From a checkpoint of a small mixture-of-experts model trained on Wikipedia.
Size: 17 layers, width 96, vocabulary 4882, 21.4M parameters.
Experts: 128 experts in each of 17 layers, 32 GeGLU neurons an expert, 6 picks a token, a softmax router.
Training: 715M tokens, 6055 steps.
Below are experts of layer 14 (counted from 0) of a mixture-of-experts language model. Rows are named router (the router's row for the expert) and show model dimensions 0-95. Each number is 500 + 40 x the weight over its row's rms, rounded and kept within 0 to 999. Numbers have three digits each.
Before each expert's rows: "gets" lists some tokens that make up at least twice as much of what it gets as of all text. This comes from a sample of Wikipedia text that the model never trained on. Tokens count by the router's weight.

# expert 71
gets: " a", " the", " The", " his", " an", "'s"
router:550496541559523499466469449524531551548508481478539513502431561535434552489509463477431488514422502484554515533505560460424533465507506448555551471524473471475481556516527516509503552519551518458526501503447491511560517529506455576477446604440458532430507530503410496511536420500489487480

# expert 26
gets: "==", "===", "C", "P", "D", "S"
router:532493543533525538491464467500521523489442456468524534545485546585487501482540490488476492562491575464531568462517489433473590474487552487524557512601514516463445607512543514533491500576564501442539495467464468546555550562490478555455463514496478530482494545512462519569500481541497457467

# expert 55
gets: " A", " O", " E", " U", " I", "A"
router:490457535538510508505471460571477508520496464482587495510491548513483519461529479453474501540506551493570571524513546502427537456500499470560528515579550455508475557520580497516470511588539524502575490507481449552461519515534508567460442574442505520461454563514423448501561461529461473494

# expert 30
gets: "o", "e", "u", "a", "en", "ie"
router:500499563530510562515471517569586520508489494484501493527481557545459533533582463451448486575465535508537527477472555493501514520460524474528522501515466517482461489498535582605487564546492546477513534446492480543522496523522486607436448512466546534507519547531522476552581498536483456415

# expert 121
gets: " m", " b", " B", "th", " t", " w"
router:532463515535554539437486466576504573551464458499503529543458577484492532457520500471522498547444528513518522587523519489463499481471577523550510553502554500436493470487555520479502593579539500473494509485450426517553502535525444511484489534435516521416506523479458454568514467488433489443

# expert 120
gets: " ", "–", " (", " −", " +", " $"
router:549502497511503598461479484542484544512514488407517506533476544502465574512540519456447489565474598492580572550505507502472547466487513465506515504576470429491496560477555555533461527494495543419535502481471459512513519522510468486488490513385517508496531535541476464518490450577515436476

# expert 9
gets: " |", ":", "-", " –", "|", " -"
router:561455540547514577487516419542556508498484474475537538557469505467464518480556481482501412499458519458552499601573510455480553479479556457544519506481502451493485530472574523542455502522532554451515492489477412575502563580542494537463440541493480499451480548518468499518497507517489471449

# expert 67
gets: " |", ":", " and", ",", " of", " in"
router:525464503531538560466467447554543515502480438478584473522425525461487523473551425477496429527486504510541529581570508408462537508464488460527569500515441451480494493434549593538484503509577533515538474509512501542538556550557472534481434537477516478434488518499482489488506476462474471479

# expert 38
gets: "20", "19", "18", ".", "–", "f"
router:578518597507464619464486437537551530509509433491541594491489538488490520492556503462525488543514543455488563473531540436458494493497565495496509527545529518466467554491552559530456502564520489493520503484492477525538516528529427541444502534459516468494467537533474497525530476600460476434

# expert 107
gets: "ro", " e", " ro", "y", "ol", "al"
router:481490561534471505477491511508507511593469485454564518495467471473458521514556498446479485522480571504534552539491548512440489463492523469552489517520554459462496508498543528522478500539521567464508458484456469523573500502573457585431468571491516563492455550530519409490621493493468421484

# expert 127
gets: " |", "|", ";", ":", "-", " was"
router:513506477567539538452445440553547495511462444492583514503470565518488509481550467443479427524426511480511524532565536455464540476491487455513531496500515517481505522456555557557449570512520573470521487481486423575489570568532473563427492539484500510534503517514494492530541474566471429512

# expert 68
gets: " ", "19", "–", "20", "18", "\n"
router:544472549493501561497473503542567545515468492459536505527478511502483589490541503464481526567436585483547595517508514474485599497498557473514507551521508457470485577499529527506449522512507501481581478486502474495510518608509433500418488476453456527500445514547491400524507492551491502461

# expert 59
gets: " L", " S", " N", " R", " M", " D"
router:533494551541574496459453493546522554490472481517531516508505532492472517497509486463483518578473550538542543589601515489456528487486495468540523582560493430492498534501572517558471540545578540483502489460494439526483511501561467505478431566489465541535512549525405460525492442537447467469

# expert 27
gets: " first", " the", " one", " a", " two", " this"
router:536538532528519519488460438555517519538510445473516543501453575555468557508576468442429466521455518482532511507488537417444541466504566487473493556544530427497486504497538510496512560528503495461509477494483467529578503528487466536471481503394466556444525577525450488565561427496515464482

# expert 126
gets: ".", ",", " as", " that", " when", " with"
router:553474545534511514468480454548539497485555412434553537508453540539441497475530460434448408514481515448523489561534516477455558441454571497502519476507526481492451560483508555515473496507529506493582435478480473515532534569576479482456494499467529540514493567532416490523496447494455473455

# expert 2
gets: " the", " a", "|", " The", " |", "The"
router:548502522595579497431448414554557527517494482507545517521498578492497497498503490454459446521462505462601550536544523494497519490491532431546540531521468475480508525504491537555467574534529535473553463499484476503534492583518432565492476563453493518460477571521471499486533440543503456457

# expert 50
gets: "s", "es", "is", "ers", "as", "os"
router:550471531510509564463440505531544557528473476446513513528513522509418525436557512441514435554523569491483499495507513450535518499505513452535488555523481487543476560495499550508483552482591556449484487467499456590498504532509477524459407510457506551492479492502518446605523496508430407507

# expert 116
gets: " |", "|", ".", "-", ":", ";"
router:552438522555516541440500452478520533499484467510552523524462532520457491476569461464484460539452497465538512557579518450471542449494512429514570505504496488494517522472532565530471521536540528460535516500491435594526588595504481531480469548446492490516488545545446465520507451498409444462

# expert 21
gets: "0", "1", "2", "3", "4", "5"
router:517522518516518542428475444516527505514504397452553496527426538529438549494560465483482433522466581504545500483532554482462511486475505498544509502598516442424495529500575493505477540546593551488519510498468474557521557557552474528459476489513507492467487580535466490521596516505488492490

# expert 10
gets: ".", ",", " that", ".\n\n", " which", " and"
router:507490543531506502503474476530537517479485469487538574506477568522447529482571443476478430531452552433488511568522540409411534487493555463509484472534556507445478591481510552529469510506579515475538419490501456564481542545527470486468501504462501519505442568516433503553533466534456485468

# expert 100
gets: "b", " B", "j", "ab", "B", "k"
router:545440521488500544416489468552487522536535523511482522498489516511457514481500471467486446523458603473501564489585515458493516500398516491547486523532486461450508523497561501476464517523555532470526412447453469535538517570542463489442480541438437537518495510513419473553531515542429465439

# expert 62
gets: " K", " G", " M", " P", " S", " B"
router:569449548518565568457499443531494533503490460504521508561509525505468520466519479500493480532508563512520541538586506488456552479477507472551546523578490437467465529488568496485478500571587515464545471484477439531475540495512472485470427557456489551516497536518424398504527480560425482462

# expert 99
gets: " un", " Al", "ro", " al", " pro", " Pro"
router:504476549489553493490477509543523547577499503428554522493424472515480548465539475463525513570517547502541586561505517471487524402440559507486547506538494454498483528462531531519455537531504554487566494490539440556469510513570476580432468548455467427482463529501507439515558462514470480480

# expert 109
gets: "b", "ig", "end", "d", "g", "f"
router:566517501532476530434431465521535492508507512481512542551458522494487503509582516437429490545488526429533584554540494481447516467405572522548487517502503512458446492502541480480454566488544566427538511407465472534555535538501475529487512472469509503562503493529480456531515482510412489445

# expert 115
gets: "20", "th", "00", "19", " second", " first"
router:548518529534491608478452463566509550503522414461553535510478529524518549534604503468485494512448549509548542492487518397470528477464547468500495518528518490444471508492524504487462536562509501503523469503438446516589479554531464528506498534468480493465490600561452478512550423493492508452

# expert 114
gets: " |", "|", " —", " Total", ";", " Team"
router:520486477543555519524458431521524495552476447455553491544433554524507520485563514431434462562471543481524484504522521489469570409481480501547463539510514472423460564491600524535428551535516537484494452455471470510501503544542468497466505562487481496536440533466505513569529496539483416507

# expert 118
gets: " (", " \"", "\"", "(", "I", "V"
router:489487538517508502464465452541520538489457406473504544490463538473482525498521494459487494559490555507552554497509494472466527474511532431524511479585468466479476584504564537492458547524563587468579503483505473567508568603527456493426424531508503462525540522539457495585518486515487462479

# expert 65
gets: " a", " an", " the", "A", " An", " A"
router:512473557525520495490530483535525551507497470498581528503497524528466510445495443465469499510483555511579541556554548498491482465521498444550500501565522404543481542517533519567456564565528545480546496459455490483483507548501441534422427596467486532437473558504427466501521452455459478488

# expert 37
gets: "′", "00", "0", "°", " km", ":"
router:541518498541499535435425445530557554532490433482566507514482488510456587464547488442454467514513603528523511506520476411471506478480565474555491520560537457476485551485542497505473520533550499497526505524429429571512562476548464490450455513454502521460524570576506464527539496521499521491

# expert 5
gets: " the", " and", " The", " or", " his", "'s"
router:530470513564512526435430431559552544563486480461529526520445528445454546471509492464492406538466491498548529561518534447452516539510552461528524510493468429470524565442492516470440537547553504486523433450449499501527509583512432524464514550470449532452484536500466499517550484521492463449

# expert 85
gets: " was", " is", "ly", " be", " also", " were"
router:536486498510467562424461450526492506529528462448511508532460590525428511476574476444462408537483513484569519512499569436455512451507507456550507522518503480499482471475563554514477485523498531444584460421493445496482470514539431509426456506487484542440486526558467493550493459569512494488

# expert 125
gets: "1", "0", "2", "3", "4", "19"
router:524518544487513532439506432541547519510536424482514517513461509533493535515568490472452417545475547515609544515537611476449492501496545456492485507585514416464487521482519502495469534508559532471515505499475456554551532529549484534466456491469434526477479558528444481544566449554488469494

# expert 53
gets: "-", "|", "\n", " |", ".\n\n", "."
router:518442515571511508478446451523578515526474420492514500566495561531471537487519460444434481556453530534536528534502525472466540464489539490494548523496522462462499525470590568572473591556520578481524434481490498544522539563538486529423527510462502484490444492519516475500552450564497458503

# expert 124
gets: "ed", " known", "ated", " well", " such", " used"
router:550492492521502517434406512495484536551493475489492473511461538586469532520549458451416489509499516444553515489529614449473547446459541437543507514543484479455511509497524535481483545485533522479534505434472471606482548514536451548444451537476456523512484525572497473529519418546489498477

# expert 44
gets: " to", " of", " his", " would", " for", " not"
router:497470523542507561477469452524512519502459412452536504481461541496459599458479473446428427536434522472557517551548551430483582492495512476533474547538490488468517536517541517496492508515524495480561476414444486520486563514527513572465472559488418524478460514482475501562504467515485418481

# expert 40
gets: ")", "%", " |\n", " —", "ation", "0"
router:498500514584570522523470464511488539547445464396515511529492550589465517500544492441440448558503547437559492497507517456481533448444491462523513546528533482439458539483553531493453522501590500440517507461433486528511486534553413504467467515475503483478499567563522485562522475503468466499

# expert 64
gets: ".", ",", "–", "19", ":", " ."
router:543526597565483568438512454614513560509499483455533550483502520465454548488591490454440406537490552459501530562511500485443546502482562475558527546548492494490445520530551550535458495549506534476538475495452456543497560517539471486480503535450482497506452506530504526534534498543487493481

# expert 0
gets: " ", " (", " \"", " =\n\n", "(", "–"
router:545485553529505522470459489530559525531499449468495529527476555501477559474487462442482517535429557497561573540503490493508500465484524427560509491612438425476463534484547572519489517480519557458584510474493478525486584575511450497439457515464516487483473508563471467551532492524488432476

# expert 57
gets: " P", " L", " D", " p", " d", " M"
router:556447553500549508468503462541497535540459443520534480533458547503468519481505496444469506533420581483532599557510512492444532500469519499531505529570476468497437526506577484556482555476598543487514441424467405527523504527531513502461457528490507525476525555536454439464476464554493483501

# expert 94
gets: " in", " of", " for", " on", " to", " from"
router:531456544538515573478508458535529487514516432472552520516451489544477583456538474458458424527474519460540510591532515452525556472490547486565497551562445480463495540498515568602491504531546516499611480480467518500537527550559517545464492517454507516468486515501488497553515473504460423468

# expert 12
gets: "ing", "ed", "al", "ional", "ul", "ic"
router:510505508564509545512444504511509502575490442417506511516463490557495573498524531476494448488503521488573553474524528452439552490427519480553520533565453439464453498424540491488485544485516533387559487432486516536514503551491489551479484540448488473486493572568514496518525448503413464501

# expert 48
gets: " on", " in", "1", "2", "3", "6"
router:552479547508524573430517460516513481484461441484544491522415501560467543506540485491473414505501527479607537553539575469503526489490557472516449534593513418520505533480560551548470517497563508483532464495474482544524519595522510539445494534492528497441492490520464492546574497518459495510

# expert 56
gets: "a", "o", "on", "ton", "i", "son"
router:488452496505546556434463459507551549508480486455501488497416593577446500495509469509493468565444539517494514478538569443503532516473501448511523552545499455424457486466517525500497554509563562482537488520496429540604508538553506562467471552435488491517504546547495491575522488515480451475

# expert 108
gets: " s", " R", " b", " r", " d", " t"
router:557503576523567537477454465490482534514453434493505494558482527490413558520529453455488505552488576507522541569549500492420530517465541500547496533514488459441493536457542514514505560512549525496501481461453442528533531510508468468474445489461496496418499511488453411549567505540430429456

# expert 14
gets: "ing", " and", " guitar", " bass", " a", "er"
router:506462530574498512427496481539498501578446494402545461504402546558456556540570494419488458494431510471571507517503575529499531459467504452518524518488481467495481521452526525532499516542558498435525521455438465528591484535501468530481470527427504499501494541506489482564522454493492466465

# expert 16
gets: " St", " Sp", "p", " st", " sp", " p"
router:557481521536545544466511459544489495555500482453501491563446513466465543519538474482456507523434569493520521521510517506405548447492504498523478525513520463500525546437536554535427571518528514454536449445428445510537521508513493482468506489452551523474553596516439446509504503603444477435

# expert 8
gets: "-", " ", "–", "/", "20", " ("
router:547419533550516569510502482531551546525501505453550543510507520522455526496569503457517486548483542510551552538479505479465516473500559420478506527558508454489463527390557543521438537547517561490537460485454483511526547534533498513382524528472504474475433477494448425505520449563509471494

# expert 95
gets: "ed", "ing", " with", "ated", " made", " to"
router:564474464556497536485436508509495510547499419418521491557487518538483603473540492488441452522518529453573506510533549466515511472442496429538573508521495485448484576469553560549473523489543497489573506432447467540484515569521473549496473496507453568521484546527487484532527442487475444493

# expert 3
gets: "v", "av", " V", "r", "j", "ov"
router:536526499504565507448498423533528537532495499476546509498452549452441518513531465498443462538456568533544530515570569504461561490519555416550539499528455494479513595481531508501390492533511504447536471456505498536511534517524491505462480516487528534554509504554478430518552496496433474397

# expert 112
gets: " C", " P", " c", " V", " p", " F"
router:598477534489563489444511480527564538527477484473515464533499539457475514446503483455497473559479523504535560551535515492446525477455546451520539585560495509495492534498511547530432574594536485429502513429474453498547476547509491520472483533469545523529525526545438383497484480530450502463

# expert 82
gets: "o", "a", "i", "e", "ie", "io"
router:517464526527559519482471505539532564506472489456537533523456537567488515502544420490452466517486528539510497485515590485440549472450511461546540523546472491468469515456520556570511492574491527404547468491517493536495504523535477571424445531470543514492486591543501430583536493498498497421

# expert 17
gets: " re", " ", "p", " def", " exp", " out"
router:581513553499546564502505485535493485549490454482492490539447529506454556501534476488516495556493548444603575556512545459492555404504517505545465546484475501505513495430537523527481517488525553485520426439446437510501475534534512484431494509438496448530510524533478469535481445584428447477

# expert 25
gets: " to", " he", " and", " He", " It", " it"
router:495492465564506548479508459510518526569508481493569555510440554508472538462493419469464450508416531458542515557529534436435525497488529472549467494487508473483467491526553599523491498610508497464558455478485445512499469531575500547459463528485462517495424555522467489567551523543468496475

# expert 19
gets: "==", "\n\n", ".\n\n", " (", "\n", "==="
router:562509536566503506492481487500571555496439476468548546505464524545499501477510451468457478589496577464526570496503484460476547430483530465497554505594504477499425591517579520533502502572549510502541486486484501550524574551494477497460434494493494528496503517505446498560500474602489482466

# expert 104
gets: "ap", "p", "op", "ac", " Cl", " S"
router:500471524528551544403484434481523564532456440440527489555482495575482493463508434505500505526520578473541544514496507491483539483462557499487485568478519489490523560472507595601451509527499538483547436451493494535504476520563481489471473545433506514527521494505419433495507478516407469463

# expert 1
gets: ")", " South", " United", "\"", " North", " States"
router:519471500558511573452420501503508523501431512490494525515481562570470484490558465455454512562514514485514540511583566423490545444529455503533503507523538490459485541467556572538471588550549544512499515523450494521596479545566479497469480515464496531461470575547480492533501458514421501487

# expert 106
gets: " |\n", "\n", ".\n\n", ")\n", "\n\n", "."
router:510494513562500508498481462517572534521448447485519502544495523519475520465504448467468419573488542484507572581507551476486562432504553516489550479568518441501474524513551496562481547526538549430558449446451452539521505591506460501440473481472504521479448524490508469589514429515453497481

# expert 33
gets: " f", " h", " c", " H", " w", " F"
router:534506569516595518472504467528530515536480469497541458533457530469480553512548492452504496523504574451514589550556485449425519437448507489561527502544480537454441551465530545478445593492535537479502470429500407494504516508529511514446475491470534495479446503516447449505500474586456483476

# expert 24
gets: ",", ";", ")", " |", "),", " and"
router:489466511567544546490490475546531498530456492500558526495493553530417494487539472452491403547479529478530531548511517468481534482441519438506532485533482509446463545495526552534464526499569568493537454472487424578544534571607453492434445494471485498452503538574478508486569503508475518468

# expert 43
gets: "or", "ar", "en", "an", "u", "ou"
router:516426525527541511474478501552522568534518502469505548530455510482481536530532505454461464578496527459554495510502577465518503475509563439592474552535477475456461456463526496577423542485548586478529512503518507574523503544534468580429507511456497539539441486479527426533556486501449510483

# expert 34
gets: "0", "1", "3", "2", "4", "10"
router:506512551515524569431528463520521518527485445469525520477458539499510554491566493483456432545463541485573535517520585475462500458504582449521470562584511433469472533506549501529469552526584494493506504478487478553543491555519475541479470511497492474479489589505447421545575474492432477479

# expert 52
gets: "C", "S", "E", "A", "R", "P"
router:501502520558502559434467432508531543489446448474526549540472529555471536483546488483495482578506568483518575458492520466469578491489548451555544522599523496482461591500558518489456517575563491475554467472452464524548544536506482549470451541483503537476512551535428521553493505516491485473

# expert 4
gets: " |", ":", "-", "|", " the", "="
router:574470496543537558472497471537556559502503497505582528558462534548480501470535488449472413491462535469510525549561495475496563508457570482519530515500459457498462514459529572557455491504579530481535513522441457544514556570517455543509457543497453537432496589480460463473523464534477451480

# expert 102
gets: " K", "ak", "k", "ik", "h", " Y"
router:523430505499562594477490472516515495584546490481498533525527503526464503474540463511440443499464584486494520503558511451495495446468490458545537475553503467466451510545556507517428506538530541487516485466438462521499494508557466493414453568435494531502478537551434436585514476494457423465

# expert 45
gets: "ag", "z", "h", "g", "k", "m"
router:495482540500511534424486465521526601532515469468500537578472550512443510471511507508460482587476631509548499533531560449513538474472483445488442498506478499499456529502535524519516517501526584461540470463418481522505572522491478500483498539446547573500509508565429476538513498517443480432

# expert 78
gets: " the", " The", " a", "The", " an", "|"
router:533473557603523526439421430517533558520473490493564514492472531493476505463520450479410471529444521520564547532518521444466534506516536449509533513532485432478514533498488527538468560540515522490543469508438479510519487588505441553519467586452515534435481557482424503509518449531490463467

# expert 31
gets: "19", "20", "18", ".", "17", "16"
router:596532575511504567454467469565548539506531476475517538512486512480453524446570477447451468511505581454548584515523525470472534507488491446498509545543542416491485540484530569502446514523514498461548471492511501521522525567577460539466467497467442497515492532513471464532582420549457512480

# expert 70
gets: "s", "ers", ")", "%", "es", " It"
router:500487505526516523474413458497525574567472475479498521511462584582482521461552463446507426551494555445499512504530536473502512492480458502553463490525558490465441534457551528524460572551531526420504495512515425547591485604508486470467451516474459545498510531542517494566520501518509454496

# expert 77
gets: " ", "–", " +", " −", " $", " #"
router:553461564551510533486451513522536531521485478462506498550479556509461567455524506448479491572452567506569552559520509464508539472478528471569507501574482438402490542464558542538471548485494523420545490433484460506513560552524416529453469500418479505493466507537480453507510492520479478462

# expert 79
gets: ",", " |", " in", ";", " the", " of"
router:527443487612528562462480466542553520518476494492557509524449582476476496463541485464482423541488521493548539534508488494498543484443491452521526538552422481471472518503534565564477512509577555510547491502445495534531511570601489502481459558453503539448524584563471492509506497533476475483

# expert 90
gets: "ian", " American", "ia", "an", " States", "ic"
router:483465534521536536460460479537544511511451478454486555469465571549446529488496479461479481537485523477532543488533551481471512481494488494559532512530479480423450555457529519514452543545572510462504515481482478541604519540545402583513460589423439506459465516565506468553470443495478488465

# expert 122
gets: "h", "am", "a", "i", "m", " "
router:523432545564536621447494491483559570550448438491552540526453529477523523490479526458435502564448571502535509544492538439532521487471552492517504451514497474433478546498541518500497511527503557443523508477454444547486520502541491546458510514458498592458541536494433474545541483496480479445

# expert 89
gets: " N", " G", " g", " n", " P", "N"
router:528474483548574503476488445600498479494474445491545517569478546514491522481514490464457502536469591483533593563516532491417513472456497474560478517543550513428455515492553510540505548521574496488531495454448420504480548515550450532476492538502471559516465516504458464483505470581461435491

# expert 101
gets: "0", "5", " two", "4", "2", "3"
router:538478517489501530418480446521572510514529422447507497536446542568474535496555491482461410548440523524506528517527539473421548508500553479514514501575472441447503563493539488498494538547569531489517519509488444546597530538511466570471442529467471482479474535569455494500551474536477465475

# expert 60
gets: "\n", " \"", ".\n\n", " (", "\n\n", " |\n"
router:550514530533477497512476465533575543532460427478551526499509570526467514461503485490473465545465577444517562545528507476472546398522541451508550474535492433492468564510566553575497503523570569490536472453473457519498517582508438490435436488487513503508494533496458473574509457516475486470

# expert 35
gets: ",", " |", ":", "),", " in", ";"
router:536491513610484554428481465615498536516475487503593478486471552500448531498562502458452402540503519447510528522503510483501526453446499476540506532505465452492451530507505510591464515540538538495545471495482499555523500558574496470489485542413454553447490524571529495508518508504495469460

# expert 49
gets: "-", "\n", "|", ")\n", " |", ".\n"
router:517452544552505542497482459547548537540497459491519547552507517549456538496505474425482514557429537525538535568497551450460532455471539444483550524517509449490481528414550543536453555533537562510510473472482482548533532546528465525394528532454517473467440470535467436499554432535516465501

# expert 41
gets: " of", " in", " by", " at", " for", " on"
router:529423514562514523480503465532543494506492448472546491531425476547485555447546470461438406532482513447559511560562520474503520445516556486554534548528457469452494550469517543590467502532576515494603487490427486493547524558563492527485478525468532543466464517505498494519518511489472433495

# expert 39
gets: " ", "-", "\n", "=", ";\n", " Born"
router:577466563530527556488440497502569516509512454496526530566510517544477576472502477458457480550429546521596531569501512430493522497474497490511510513539514453435485535445571573544425522500510551496530476477502493532542586544530450505444522521469530483468430486550495442503522478541489460465

# expert 111
gets: "il", "ur", "in", "ar", "un", "l"
router:581448562533548572456505466455530534571519505479592538515481514475429513497505520449484436521444591523503522481486556443520512469489543503540516561524467437473462555502537516521503480553490542466531490468532499590557528533553457529485490540462508553514507549532466509564513496493417486452

# expert 93
gets: " was", " is", " he", " be", " as", " and"
router:535480507511501553417459449544527509546531434426545552519459576495426507498531435431482424531457519490533523530512539465424508470482526483520483489484517513508469520509516588512478509528492509458581437436497419494487489515576459533439459502486478536492432539520446498568510463553500477514

# expert 72
gets: "k", "z", "f", "el", "er", "l"
router:526472514534485511432441442559503538546483487487514533540435529505449495497554529488486447532452565512503506519534533446506523460467522466519510544535456484422463531447526531492511502528553482427562455422454483494560518539497518517416496557483527488533485491573442406559503518496462429420

# expert 113
gets: ",", " was", " is", "),", " were", " are"
router:517426524532496559448480436577525523542508480461610502524498577486424513498533462472485429564500516448524517538502550494484508486445495458533516509520462498454426507500539559556469517475530543450539450468496435530533552566599466484453471508499456526454497510569449504520541494525508503484

# expert 117
gets: "S", " ex", " cont", " for", "T", " in"
router:546494591496489542473503500543550530558528461472601536547469521477519567473514467435446502500507552473517515534561507518489502427457553490530439560530495497490485505498550501528452591541537497482529496472529494509518503531517453502428457513460514574445496491547563492529556476553412413501

# expert 73
gets: "c", "et", "ot", "i", "ph", "at"
router:504497544549485518449449466515518586553434497441536503540492492537490506439548441479512444528402554520505561493500550507457533462463521509596490540518526461448496489478511558539465562544578582437509496463483505523547539518554463523499487508495518523503480497581491424500544506498442451468

# expert 103
gets: ":", " ", "   ", " –", "1", "5"
router:534487528481506569467482440510558511532453437426531508515422572524499546537568489449456427471449547484489513517546521491519526543498536523519505513511501504480487506484569548513496550543501493473548485469496466512491617562504471509467450520425440469387520548535494430492532448480493453474

# expert 119
gets: "ing", "ed", "ated", "ating", " based", "ted"
router:528496489582489525477413489488489537535506436404515476538451501519503515495556500498469464511545527448557501481519597456507507468440497442534518525485538486475473539479530561558479531518537500512549470432390495539531509549500483567500477548505474514478466577576508478512564444534502424469

# expert 76
gets: " F", " T", " m", " C", " M", " c"
router:579478566521503541490482473520496539514446422490521498571482519486519506458519460464511475526487539523515601568523498478419535490469531500534546499563490484450464490461546492469458601588580521470509492441424448509518547501540487521455461511477486491468497523531453419509531492573450465499

# expert 6
gets: " W", "w", "S", " B", "W", "B"
router:495489527526475506470529490565497534510493421486539558543493538489420548511532465441490499538475567465501549495525535484500507522437531485546468512503486457476491536496560517499474546481583490487492422495417400537499536521486497512397446530495481506505476550543445443500520543557396429469

# expert 63
gets: "in", "al", "ar", "u", "un", "an"
router:555444556571555530498519505497562558612501476524487514531493496487501522468499534490512457560474520553565527497532600499501520437480496495519483539527471446484476534487526511519487535507487530467564480493470513580535515525606467613468473529437492560469509542538498430566512462510494464488

# expert 66
gets: "a", "e", "ra", "ri", "i", "r"
router:507477594545500517491442543553557586499488454464541522509480524489483528504554482483470484569484564511584554475483572448451492452483549496551550487465492518480511506504513552553498509554496561485507485481495432568517588523511462535499453505462446462524519593558469493561513491535468471431

# expert 97
gets: " cont", " dr", " In", " for", " in", " en"
router:558531571511511523526525500512499518519562429467562494478450498482451531445554472460477495501471546431537562577563576477476539421449544499529506574522479499505458484431547528572514580536558488520508453494504491556490503532579487521475526497467481494474479522534500445517564501506428443479

# expert 96
gets: " (", " \"", "/", "-", "–", "."
router:486489522533509550476509473594549504495471458454565575535492543509459518467568466473498467532497603455561570569524505442452517468497554454524516466557506436475478553424587517506490520511515578436553444494474499511488559520539438509440479503471515480502461535456490513528502477505469464500

# expert 123
gets: "i", "ov", "an", "us", "o", "a"
router:482509497537512544452442468530524549545481492478546533525503566565432498447560452495482416502433560515507479502542514478484531477476510447552500507572472481472467520419539524522478508508537496430539464469486528529526548528569493550433469502437492480451467532585509406561492495465480427469

# expert 20
gets: "ed", "ated", " United", "ing", "ted", "ited"
router:545468494534508514481444504520506500520520485452504481500423513508543517509536502502410478537509534491533514498532587469488499465453503474508527540511518441495477555502573604543458578499535477471557569431432478561507543524565422561510493578491450521507464524600508450493523486554491464483